{"activation": "bilinear", "router_score": "softmax", "normalize_top_k": true, "init_std_router": 0.00647, "vocab_size": 16384, "norm": "rmsnorm", "rope_base": 10000.0, "qk_norm": false, "tie_embeddings": true, "parallel_block": false, "init_std_qkv": 0.0349, "optimizer": "soap_variant", "lr": 0.00364, "grad_clip": 0.5, "batch_tokens": [16384, 32768, 65536]}
Below are experts of layer 9 (counted from 0) of a mixture-of-experts language model. Rows are named router (the router's row for the expert), gate (a neuron's input weights, with its number), up (a neuron's input weights, with its number), down (a neuron's output weights, with its number) and show model dimensions 64-127. Each number is 128 + 32 x the weight over its row's rms, rounded and kept within 0 to 255.
After each expert's rows: "raises" lists some tokens whose logits its average output raises strongly, later layers aside; "comes after" lists some tokens at least twice as common just before its tokens as in all text. This comes from a sample of Wikipedia text that the model never trained on. Tokens count by the router's weight.

# expert 31
router [141 162 162 101 139  79 103 139 129 190 103 125  78 105  92 174 188 138 110 101  70 110  84 111  70 153  82 124 130 146 157  66 150  89 126 119  88 178 120 135 124 108 124 148  54 169 102 164 104 142 120 162 156 141  89  89 150 131 116  96 136 108 118 101]
gate0 [156 177 119 149 159  77 146 153 137 120 162  67 140  62 130 103 129 168 109 149  70 125  74 159 112 104 178 174 177 144  46 141  98 160 101 160 150 160 113 132 168 121  90  98  99 132 135 128 111 126 133  94 173 176 143 129 125 164 158 106 118 125 199 142]
up0 [166  99 166 124 104  95 165 163 117 115 165 144 137 168 172 112  88 166 145 115 101 124 163  63  87 113 121 182 139 122 141 149  98 131  89 100  76  79 178 132 139  67 114 130 131 136 103 126  89 107  80 110 159 130  72 136 180 142 154 167 105 171 169 138]
down0 [137 153 129 163 106 172  85 162 126  79 120 148 127 148 143  94 163 116 124 139 141 127 169  61 141 118 135 130 112  93 151 113 148 154 128 135 147 145  55 188 164 227  92 101 125  98 145  87 163 179 101 114 122 108 135 131 116  79 171 152 138 168 144 118]
gate1 [144 148 152 144 163  77 184 132 167  89 175 101 178 158 145 122 118 141  87 124  96 102 148 141 171 157 166 140  90 110 146 160 149 120 164 153  58 139 193 117 124  94 169 133 108  96  74 122 116 126 131 132 130 156 151 122 118 127 100 157 147 137 213 154]
up1 [142 107 131 100  91 158 125 139 103 168 155  93 126 123  95  72 114 145 151 127 186 117 161 131  82 121 133  51  72 156 115 141 128 105 123 124 126 145  93 122  87 156 147 157 128 188  85 154 129 178  75  85 134 146 103 131 131 112 152 154 144 141 125 112]
down1 [149  67 169  41 133  97 147 125 123 110 117  99  84 131 173 149 166 111 186 126 148 145 118  63 105 147 161 125  75 151 148  98 110 166 181 150 110  79 168 119 115 166 141 122 163 109 144 130 150 137 172 176 132 123 173  80 157  96 132 151 101 181 130 115]
gate2 [ 93  69 125 153 170 169 114 157 162  68 134 142 145 158 175 121 128 103 135 137 126  84 116  99  66  96  80 119 153 131 165 125 104 109 164 103 134 144 128 153 132 110 105 147  55 110 120 103 104  96 111 198 139 102 134 177 110  87 113 125 158 106 142 146]
up2 [130  39 118 122 131 105 127 124 179  75 157  78 158 166 124 116 107  83 120 186 139 146  96 109 105  50  58  97 130 121 108 109 112 116 128 130 196 191 120 109 170  99 113 127 133 116 110  91 149  86 110 180 154 132 158  93 103  70  72 139 135 118 113  94]
down2 [112 145  91 200 167 106 165 132 108 129  73 182 141 137 104  96 101  72  73 166  91 135 132 111 129 167  88 153 119  94 149 160  86 152 126  97  99 134 181 164  81 174 145 121 121 133 152 160 129 130 153 151 109 133 153 131  79 157  70 190  80 180 118  97]
gate3 [111 122 171 108 192 116 136  67 147 128  99  87 159  72 137 177 162 145  54  71 114 178 136 182 111 124 121 189 124 147  93 139 123 124  93  85 167 132 111 119  77 111 100 139 130  85 114 129 140  97 124 102 116 124 149 104 156 158  69 102  92 131 157 162]
up3 [150 131 103 179 121  55 140 148 105 143 127 167 180 132 113 128  53  87 170 158 159 128 136 146 126 133  81 112 139  81 101 102 132 151 121 126 137  98  80 166 139 171  67 127 173 137 138 129 129 132 108 182 141 138 132 153 191 149 127  94 131  81 171 129]
down3 [138 106 111 178 144 186 184 132 113  77 115 139 141 116 134 125 107  84 117 104 167 164 154 163 105  68 110 112  98 159 167 101 126 125 138 150 175 136 146 170 154  97 123  88 144  90 162 106 144 138 119  91  84 187 140 118 105 112 137 137  82 103 102 137]
raises: "| ", "|", "ei"
comes after: "| ", "–", ".", "|", ":", "201"

# expert 6
router [112  96 142 142 114 119 127  80  98 146 116  85  68  85 145 139 180  99 158 200  93 111 133  90  94 136 156 131 193 134 168 153 140 133 177  94 124 138 151 124 143 185 163 205  96 129 140 141 105 115 144 166 125  71 106  99  97 149 186 163 149 152 152 146]
gate0 [139 161 175 135 107  88 160 150 165 116 126  78 179 146 117 166 134 142 123 171  82 134 139 161  97 101 158 157 156 164 113 142 148 185 165 106 133 117 162 132 130 160  78 142 119 139 137 109 140 183 149 156 110 106 126  90 180 185 112 155 138 116 173 181]
up0 [143 100 134 132 146 156 158 159 135 100 179 131  89 140 179 139  72 107 132 129 155 130 102 158 130 161 134  98 119 169 104  90 140  90  48 111  99 136 160 167  95 110 154 117 206 141  39 138  84  69 131  55 189 205 150 111  74 122 191 111 148 111 163 132]
down0 [129  96  79 112 124  96 124  76 218 125 112 100 106 106  62 165 103 161  91 143  73  91 161 122 150 140 138  83 132  77  79  78 105 203  99 104  91 112  83 116  90 141 123 133 159 170 140 131 132 162 140  48 114  39  85 119 127 154  76 138 123 122 132 132]
gate1 [163  79 121 168 180 120 134 114 179  54 185 154 102 103 128 136 117 143 103 146 106 111 107  90 105 137 112 177 122 122 114 112 147 143 167 150 126 139 172 149 129 103 174 170 130  63 177 131 116 114 128 121 158 146 173 137 153  92  79  97 130 136  74 141]
up1 [163  88  84 150 168 124 141 138 157 177 118 127 160 146  97 229 104 122 130  87 156  85 179 120 144 195 150 201 110 154 176 151 144 139 172 163 135 184 127 127  92  66 145 168 145 102 154  89  61 164 192 108 144 114 159 112 173 106 138 148  75 154  92  55]
down1 [100 115 154  90 196  82 142 164  79 137 106 137 130 117 129 210 156 135 147 151 113 159 170 138 155 139 130 148  65 128 121  76 124  76 174 124 194 110 172 111  87 176 147 163 119  86 149 127 130 152 125 129 159  97 119 104  70 113 179 136  78 155 127 102]
gate2 [110 155 142  84  68 144 134 206 168 152 100 138 141  79 155 149 153  87 122 158  90 184 172 125 166 113 105 110 122 143 163 168 167 119 128 105 138 115 128 146 140 114 193 208  96 144 175 163  68 108 133 160 145 135  99 108 140 155 139 171 148 118  82 104]
up2 [127 165  81 133  97 146  78 150 191 116 187  80 143 112 111 104 154 120 169  94 162 140  71 155 105  82 139  78 125  54 119 168 132  94 115  86 118 120 134 117 124 172  94 126 149 122 102 181 237 130 165 144 131 107 110  99 129 122 105 131 114 139  98  98]
down2 [126 140 153  65 129 176 184 149  97 152 131 167 123 157 157 166 130 133 160  87 133 162 117  58 124 110  89 101 152 119 111 135 130 123 135 129 169 118 104 158  93 162 169  81 136  99 116  92 117  95 172  48 122 120 117 140 170 110  76  95 119 144  66 149]
gate3 [179 147 110 118 166 159 123 170  70 154 147 116  80 130 110 139  90 101 128 136 140 165 123 134 139 138  90 136 160 142 150 147  42 101 179 105 109  98 129  60 146  99 147 124 124 101  95 149  69 115 125  89 218 134 162 131 154 149  76 120  78 116 122 171]
up3 [156 166 111 182 127 118 155 140 104 128 127 174  68 116 122 126  67 126  86  58 221 178  67 173 109  78 119 123 113 169  92 114 142  90 118 141 102  48  89 125 113  96 149  93 130  65 106  70 118 105 165 130 176 125 150 113 146 131 100 110 140 172 168 168]
down3 [182 167 151 136 159 137 156 159  92 137 126 168  84  75 185 176 113 110 142  94 167 142  75 175  94 128 154 126 126 111 108 123 101  69 168 111 111 121 102  82 148 153 161 157  63 141 133 113 164 160 153 249 157 167 109 113 115 163 193  94 114 155 134  70]
raises: "No", "Cl", "Total "
comes after: "\n", "|", ") ", "\" ", "by", "MF "

# expert 12
router [ 60 138 145 107 130 128  94 161 198 135 185 166 157 109 187 101 118 130 161 105 168 130 140 147 128 123  95  59  92 115 108 150  62 136 196 153  83 110 145 110  93  90 103  82 139 115  87 130 169  87 189  81  64 151  78 147 171 136 153 102 143 117 122 124]
gate0 [143 145 130  72  76 123 171 173  69 167  91 124 122 124  82 154 147 246 110  94 116 120 120 122 139 122 122 131  97 147 141 107 104 145  90 101  74  91 144 121 118 102 141 140 101 162  99  47 110 122 134 165 161  94  59 134 130 165 110 185 106  78 116  70]
up0 [146 182 116 151 106 124 206 148 132 169 162 115 109 139 144 145 116 157 165 115  98 198 138  95  87 152 200  95  82 116 112 103 141 183 191 117 143 162 117  97  89 145 130 157 120 128 138 167 131 128 128 139  47 118 213 146 145 131  97 179 150  73 132 128]
down0 [135 133 109 123 128 110 147 183 131  87 144 124 161 114 239 148 130 114 161 137 161 202 115 152 105 107 158 116 152  72 188 151  82  93  80 125 194 134 126 118 131 129  84  57 160  81  82 138 108 153  96 130 147 116 160 163 121 108 197 139 135  87 169 132]
gate1 [139 133 127  53 129 132 134 147  67 126 135 145  81 110 116 129 100 105 165 119 134 219  66 139 106 114  99 112 197 193 173 125 136 151 180  99  68 149 115 120 130 145 146 124 122 108 163 191 117 136 174 181  94 120 140  68 187 112  97 129 157 163 110 138]
up1 [157 181  90 141 155 132 138  99 125 154 153 197 172 100 151 186 132 134  74 130 103 127  83 131  88  73 113 174 174 137 170 159 157 201 117 137  94  91 143  93 115 134 124 134 144 135 142 147  99 135  88 130 122 143  79  62 146 117 158 125 151 153 127 108]
down1 [115 145 104 163 137  94 101 165 156 129 155  83 147 125 132 147 141  96 132 117 132 102  67 155 104 120 149  94 162  67  87  99 115 109 132 153 178 125  99 128 138 112 155 102 103 111 159 113 155  85 181 120  92 139 137 151 102 161  95  79 163 115 145 178]
gate2 [128 159  82 125 121 102 133 111 121 121 125 139 154  80 150 151 115 139  93 154  45 141 211  99  95  98  66 120 116 101 137 167 127 133 163 108 106 110 166  41 163 152 113 113 133 125 180 113 167 190  95  89 111 149  96 162 129 158 152 147 178 136 154 159]
up2 [187 113 129  88 121 140 105  80 153 117 159 138 138 102 113 105 146 104 150 118  54 107 134 149 160 124 169 146  78 110 103 148 156 128 127 128 116  67 125 156 137  91  60  65 151 126  97  68 183 117 115 159 155 167 135 138 131 163 189 104 158 185 158 148]
down2 [125 110 112  79 104 105 158  97 113 176 165 110 157 143 175 167 123 148 184  97 139  96 138  88  82 144 150  76 162 144 113 143  95 111 125  65 118  70 134 160 169 122 128 187 103 174 103 143 139  99  84 115 160 195 120 134 144 130 161 121 173 151 101 126]
gate3 [ 93 129 122 139 159 116 102 130 179 145 127  85 155  96 112 155 102 126 190 108 137 162 130 126 154 138 139 107 153 100 151  82 115 111 127  82 155 147 160  75 105  86 135 129 110 176 141 109 102 105  98 147 120 171 119 128 102 106 170 144  76 145 142 131]
up3 [113  71 124 108 114 135 151 149  78 160 144 112 104 147 178 100  75  95 115 112  97 179 159 113 112 154  92 167 140 133 120 102 119  83 137 177 148 140 151 159 113 136 171 179  84 130 114 165 173  99  80  77  92 175 134  49 120 102 157  85  77  93 169 117]
down3 [156 135 108  81 161 116 134 119  78 105 107 148 141 139 136 138  90  97 112 112 173 139  96 172 139  62 198 148  53 123 115 176 109 134 124  49 125 101 170  82 166 141 121  97 158  71 169 139 150 151 153  92 114 139 151 121 158 130 117 169 161  33 102 120]
raises: "ically ", "ology", ".\""
comes after: "the ", "a ", "s ", "The ", "his ", "an "

# expert 43
router [165  88 194 126 167 132 123 147  52 167 201 154 110 174  57 184 177 153 137 110 131 139 130 124 136 197  98 144 139 123 162 139 141  99  40 165  83  94 112 144 117 116 115 122 123 177 150 136 139 125  61 119 111  61 187 122 137 101 112 185  59 102 118 210]
gate0 [169 107 114 151 141 141 100 177 138 118 118 106 164 108 117 110 140 114  86 200 136 171 165  96 163 115 140 157 139 177 184 134 128  74 151 144 124 101 130 124 102 105 133  91  79 146 149 112 103 166  35 133  84 115 118 192  86 141 138 151 133  77 144 184]
up0 [133 154 126 139 115  74  98  97 114 148  85  56 175 180 145 125 126 147 135 145 163 144  92 136 121  98 138  90 132 207 110 127  72 132  75 151 158 123 122  91  94 127 113 110 125 144 129 150 186 127 127 158 125 157 117  64 136  85 110  70 138 155 132 112]
down0 [182  77 144 160 117  91 153 137 157 107 101 153  99 105  82 147 136 125 177 186 153 163  49 102 139 133 127 175 173 185 101 121 113 103  73 122 143 103 118 106 186 157 142 120 156 129 126 147 230 148 110 107 151 137 145 158 119 103  50 111 140 145 153 140]
gate1 [112 113  62 111  86 114 107 160 142 145 164 127  32 134 176 131 189 159 211 149 114 123 112  93 181 101 136 149 111 109 139 112 134 167  87 145 136 163 165 123 125 147 145 113 104 101 120 172 138 106 186 119 183  97  59 143 157 171 156 141 105  72  79 105]
up1 [106  64 138 149 104 126  97 130 101 117  86 120 204 109 136 174 100 120 132 140  95 115 115 107 147 118 137 121 125 133 116 105 144  99 141  99 104 164  67 130  57  74  75 160 153  98  98 187 131 163  96  88 110 120  99 127 141 130  98 145 115 139 129  95]
down1 [130  71 106 122 132  88 167 163  97 144 116 102  71 156  95 132 168 170 152  85 111  95 146 182 132 144 165  88 150 142  97 121 142  95 164 114 101 132  84 158  99 163 123 108 161 168  88 122  86 159 104 144  75  92 161 136 127 122 149 135 127 127 167 157]
gate2 [149  91 105 160 182 137 158 133 147 196  47 135 125 141 160 128 141 147 147 114 169  91 130 108 127 119  50 133 132 125 110 147 120 101 145 191 135  72 125 137 152 141 132 141 132 134 102 116 130 164 125 105  93 150 133  97 170 194 124 174  87 146 151 122]
up2 [118 151 123  76 121 153 114  57 102 158  76 105  97 139 209 136 140  86 161 113 161  90  82 166 121 132 142 122 109 112  88  95 106  96 140 123 124 162  94 138 168 116 150 146 137 149 133 105 121 113 165 126 201 134 136 127 175  97 164 171  98 117 189  70]
down2 [144  76 170 190 134 148  51 112 135 147 148  71 141 128 189 175  69 114  83  93 145 158 138  69 122  62 130 162 158  82 152 140 162  99 124 148 184 116 114 159 172 150 101 113  57 128 127  99 143 135 118  82 128 163 121  81  88 147 157 112 149 148 139  78]
gate3 [124 129  89 172 164 112 168 163 126 150  99 101 140 110 167 105 148 146 138 123  55 137 140 122 159 159 181 105 119 135 156 112 112 113 164 102 173 176 132 148 125 103 104  85  79 120 107 120  87  81 163 123 111 184 132 120 151 127 134 145 170  90  69 125]
up3 [112 110 165  95 123 184 171 107 153 145  98 136 139  97 127 142 119 161 135 113 143 123 150  26 126 132  96 191 107  56 121  81 115 113 167 114 160 152 120 146  93  85 184 115 123 143 151 142 172 132 126 113 124 128 158 101 102 170 124 112 120 150  29 113]
down3 [142 143 178 111 185  98  78  73 125 187 105 145 101 117 135 159 107 180  99 118 124 106 123 151 176 142 125 131 168 102 174 151 171 178 156  76  93 135  77 108 164 119 143  94 151 164  77 146  89 136 166  98 103 138 139  63  73 140  88 131 148 131 140 151]
raises: "until ", "as ", "since ", "during ", "from ", "when "
comes after: "was ", "is ", ", ", "as ", "be ", "were "

# expert 63
router [127 123 148 147 150 109  81 137 178  90 109 105 151 109 174 133 147 146 117 122 139 139 125 152 174 157 121 123 100  71 137 135 119  95 186 178 150  97  86  97 132 117  86 159 135  97 125 115 139 110 111  80 104 148 153 139 213 151  87  81  85 173  91  60]
gate0 [106 103  47 125 106 102 123 135 132 134  54 132  45 116 108 157 141  79 152 114  59 110 154 107 153 142 188 156 145 184 109 108 163 148 112 158 147 119 113 109 182  76 116 131 139  84  90 156 122 134 193  65  80 132 136  97  98 134 174 127 113 171 153  94]
up0 [105 201 126 182 151 174 144 133 121 148 144 141 151 127 108 149 127 100 131 170 121 109 169 130 138 145 193 163 171 158 187 128 122  90  93 163 168 140 167 114 134 156  82 149 182  70 147 190  96 134 137  67 118 124 122 126 158 122 121 114 158 135 151 119]
down0 [152 145 165  82 152 148 116 123 136 152  71 112 100 118 174 128 148 130 124 144 132 104 158 165 126 101 102 110 121 156 170 138 193 121 140 158 108 104  93 172  96 181 140 113 150  99  94 146 107  72 124 171 101 100 171  80 154 199  32 171 157 186  84 146]
gate1 [107 140  75  73 140 154 146  89  90 178 160  86 138  97  93 130 172 159 183 121  82 137 123 110 152 127 118 138 101  79  93  81 138 194 120 126  88 157 139 110  48 141 166 177 125 111 104 143 173 139 175  45 113 151 103 140 122 134 163 111 144 147 185 175]
up1 [139 117 147 135 134 175  93  95 120  72 120 141 146 169 107 192 147 111 184 133 118 141 115 153 115 115 126  84 115 104 138 163 110 189 173 219 131 181 143 174 110 177 119 192 139 116 130 114 143 100 113 174  89 165 160 133 160  74 103 122 117 106 181 129]
down1 [108 126 131 186 115 152  90 152 200  96 122 127 162 126 126 157 115 139 149 113 158 111 115 171 144 159 143 132 125 101 148 111 169 140 118 120  91 121 118 127 166 175 104  93  81 120 151 116 150 112 114 133 151 164 112 148 131 199 106  98 137 204 104 122]
gate2 [174 149  86 143 165 148 166 117 151 127 137  79  85 121 130 148 144  73  97 109  99  68 144 130  98 104 104  56 122  81 169 107 151 121 197  76 127  85 144 192 149 122 105 192 112 131 148 199 158 201 126 124 114 138  88 146 132 160 108  49 141  96 113 112]
up2 [186 108  60  85 138  92 176 102 170  85 127  85 145 122 158 123 127 119 133 153 120 146 121 138  82 152 139 109 189 175 131 158  92 124 122  97 142  75 175 172 138  95  77 187  84  83 124 104 135 141 109 130 173 118 132  93 111  96  95 108  53 130 159 109]
down2 [146 116  65 220 191 145  84 133 133 109 131 129 177  74 152  88 136 148 129 108  65  66 171  54 106 106 102  93 149 117 148 136 121 119 108 138  85 109  63  98 129 132 156 107 118 120 172 144 160 108 187  76 157 129  94 141 141  70 156  82 103  93 180  78]
gate3 [ 76 140 159 104 142  63 170  88 128 161  97  83 180 108  79 122 116 137 146 105  63 104 125 149 111 102 131 201 139 142 131 149 136 112  61 131 117 110  98  90 139  79 118 152 124 141 132 130 104  80  77 139 132 179 136 121  97 104 123 100 136 135 118 188]
up3 [106 156 155 154 139  80  97 101  78 135  93  98 155 152 148 123  83 149  94 171 173 109 140 155  52 137  78 154 174 110 103 171  43  77 144 116 116 111  69 147 170  59  81 124 125 108  96 135 107  56  66 163 147 189 137 116 109 120 162  80 106 143 129  97]
down3 [107 171 143 110 145  75  89 103 104 158 181 121  95 192 127 140  65 124 144 134 175 140 142  72 124 153  71 111 137 145 180  79 156 151 153  75 104  99  84  98 104  98 113 119  94 147 165  98 137  84 172 124 136 128 173 136 166 151 145 169 104 104 116 164]
raises: ".", ", ", "/", ".\"", "'", ". "
comes after: "| ", ",", ".", "(", "; ", ": "

# expert 4
router [143  91 176 124 112  99 186 103 132 139 108 132 147 101 137 106 109 140  37 111 133  99 129 101 104 103 171 123 117 102 167  99  81 156 186 182 199 119 133 142 142 147 114  77 110 139 159 114 184 106 130 130  99 150  85 134 126 118 103  95 101 189 108  91]
gate0 [134 156 152  83 164 119 162 113 149 146 147 106 122  67 166 136  74 155  92 111 103 103  77 152 142 159 177 111 114 135  93 148 141  90 112 163  68  64 116 138 120 117 137 136  90  75 124 129 164 185 177 187  87 107 146 153 107 154 141 171 153 134 135 129]
up0 [175 184 110  80 192 103 156  82 123 132 162 157  95 102 122 137  95 148 155  54  98 105 150 163 144 138 151 143 140  82  94 104 180 145 139 120 155 115 148 136 103 129  50 135 101 118  93 144 151 143 112 115  90 105 191 114 129  74 182 126  90 151  92  59]
down0 [151 157  54 122 114 117 121 148 144 121 114  97 133 127 132  51  99 159 108 123 163  77 139  53 120  45 104 143 146 127 115  73 108 185 127 107 183  92 143  97 127 139 108  84 147 111  69 118  88  78  83 151 139 152 109  97  52 124  48 165 152  77 141 135]
gate1 [173 131  97 204 157 112 173 159 152  80 123 106 187 107 166 118 112 131 192 101  96 136 133  99 159 122 149  85 147  82 111 157 115 203 120 112 116 204  99 177 132 146 104 115 176 115 107 158  85 147 132 178 104 144 147  88 130  78 123 138 155  75 123  82]
up1 [146 128 118  77  48  91  95 107 130  87 115 105 138 119 158 133 142  95 141 133 124  89 171 161 133  80 147 107 129 154 107 130 100 108 114 110 131 140 125  98 187 154 130 169 121 164 134 109 136 108 145 146 180  96 148 100  92 133 113  89 131 157 134 199]
down1 [114 121 178 126 148  65 103 119 144  84 167 115  97 143 131 129 169  74 117 155  84  72 154  59  88 142 125 121 110 168 120  85 147 126  97 151 137 155  72 153 150 172 133 139  91 147 166 159 142 133 122  56 122 131  83  87  88 125 120 144 109 118  99 200]
gate2 [102 128  96 112  86 196 130  93 148 128 114 148 124 114  75 135 104  86 130 146  81 175  88  86  94 126  91 193 119 159  96  71 125 146  70 129 133 114 123 114 138 127 111 144  93 146 147 162 178  89  97 173 141 116 121  75 106 194 151 106 132 140 134 121]
up2 [153  93  83 138 158 143 119 160 111  85 124 154 137 156 145 137 117  93 144 125 123 148 148 136 179 153 154  97 155  97  71 137 141 219  86 167 157 126 151 145 129 124 121 107 135 110 108 109 109  88 121 110  92 122  99 144 142 165 100 136  86  99 159 173]
down2 [194  94  79 122 143 116 129 129 107 129  87  97 146 135 115 137 117 104 153 131 177 165 120 138 110 135 141 159 191 167  96  87 188 152 141 155 116 106 166 117 140 127 133 127 122 111 105 128 114 122 167  95 134 150 107 121  85 142 120 100 136 122 185  85]
gate3 [159 166 121 136 178 180 147  78  72 128  82 166  52 127 151 132 137 191 157  86 115 114 140 158 143 134 117  94  62 153 174 193 157 108 146 137 211 126 122  96 142 164 198 175 150  93 100 101  91 113 123 132  81 118  94 171  82 146 135  84 191 143 207 117]
up3 [170 209 123 122 142 169 112 128 130 128 113 137  91  70 149 152 135 168 126 126 131 156 116 113 131 186  93 100 100 111  68  95 131  87  92 121 154 137  93  90  86  92 122 109 128 162  69 113 139  97 109  82  48 142 150 169 138 160  89 169 135  96 149  93]
down3 [127 110 120 155 150 186  80 106 120  86  99 125 115 157 152 168  96 126 147  99 147  66  87 166 130 136 130 106 129 135 143 149 108 158 153 110  97 138 131  57 108 166  87 121  99 120 143 158 112 152 132 121 111  72 164 100 153 111 136  95 134 129 166 166]
raises: "0", "8", "5", "9", "7", "6"
comes after: "(", "in ", ", ", "–", "In ", "| "

# expert 0
router [114  97 148 157  88 130 109  91 158 107 130 120 123 182 172 132 127 132  69 170 124 136 122 148  97 153 166  87 169 104  82 152 161 114 142 134 147 134 131 115  84 135 113 110 179  80 124  77 109 148 163 146 123  43 157 146 153 161  99 144 145 152  88 127]
gate0 [146  85 145 129 159 165 132 102 122 106 104 114 110 105 141 138 154 156 126  62 112 124 157 113 176 127 131 163 140 139  71 134 155 161 128 112 168 183 106 131 100 214  63 109  86  95 126 166 137 161 132 131  96 112 148 107 120 133 112 160  84  96 132 121]
up0 [119 164 120 106 141 134 139  91 195 143 128 159 110 123 115  98 143 134 127  59  62 133 158  74  77 118 147 169 129 116  98 160  51 144 174 152 165 153 188 123  93 119  80 112  83 112 140 169 108 143 153 147  96 119 130 101  94 160 112 118 129 129 187 166]
down0 [123 198 166 209 143 122  65 149 154 134 121  78 104 155 129 162 177 106 176 121 119 151 156 124  71 143 149 118 122  99 102 124 112 166 160 174 171 122 152 139 136  98 130 156 123 141 105 158 102 145 103 119 147  70 108  92  70 143 123 122 105 139 105 115]
gate1 [148 177 126  91  94 108 130 136 124  99 128 119 139  98 166 155  68 161 108 134 136 139 170 114 112 136 138 150 131 146 113 125 178 131 125 116 120  96  90 170 127 162 145 121 190 150 174 163 109 145 149 151  92 151 158 109 163  95 104 250 118  97  84 138]
up1 [136 139 150 123  70 108 124 172 139  94 144 112 129 132 154 129 129 109 109  98 115 116 101 144 186 128 204  97 160 183 126 108 139 161 120 114  97 130  83  93 126 149 142  92 199 193 144  98 124 157 191 173  75  71 136 104  99  84 118 146 159 118 100 159]
down1 [119 128 172 134 158 114 156 132 132 154 134 113 189  87  99 195 133  96 150 130 140 147 100 157 131 172 151 107 139 106 108 188 139 125 101 129  97 136  97 141 116 154 159 127 118 101 106 111 123 114  76 206  73 153 196 137 125 161 106 149 176  74 127 169]
gate2 [121 123 141 172 115 123 110 131 133 111 123 108 190 140 135  89 101 114 169 114 133 110 142 153 147 148 144 132  85 110 155 104 105 148 202 136 208 183  80 202 130 147 143 110 159 172 165 193 165  97 110 164 119  48 126 240 109 145 147 185  86  88 131  69]
up2 [143 147  87 155 129 128 174 157 112 147 112 156 172 162 116  84 128  62 149  94  68 130 158  71 168  95  84  61  92 114 109 104 203 112 129  82 129  44 159 152 168 198 102 164 123 164 152 164  91 129 164 166  71 140 146 164 101 130 120 125  65  84 129 126]
down2 [152 126 176 118 181  89 154 138  93 106 131 100 114 133 155 137 139 112 110 180 142 185  51  78 108 148 103 108 144 181  81  99 161  40 130 183 144  98 119 217 125 124 107 108 111 133 112 108 139 133 126  78 192 177 145 131 147 169  80 133 159 130  97  74]
gate3 [ 85 100  90 164  87 162 135 148 161 117 119 105  41 114 102 132 209 132  86 104 129 161 172 123 126 132 185 156 136 182  87 108 156 142 190 114 153  86  86 131  75 122  71 214 111  89 143 136 101 178 126  57 143 122 227 125 179 141 139 132  70 154 105  93]
up3 [152  88 176 158 125 132 126 109 155 139 149 137 147 111 141  67 172 111 144 106 169 115 117 106 129 141  53 125  91  57 103 151 137 105 142 133  77 127 134 188  73 140  46 160 149 204 142 122 139 160 134 134 130 131 117  76 165 146 178 113  91 102 113 121]
down3 [133  91 122 125 112  98 117 114  88 156 145 186  97  94 117 118 133 128  89 131  53 160  89 194 104  47 133 133 137 108 125 102  84 100 153 182 144 130  78 101  77 155 155 203 125 233 105 173 153 115 125  98 157 171 107 134 121 153 151 177 155 114 104 133]
raises: "place", "use", "ale"
comes after: "the ", "a ", "of ", "\"", "(", "at "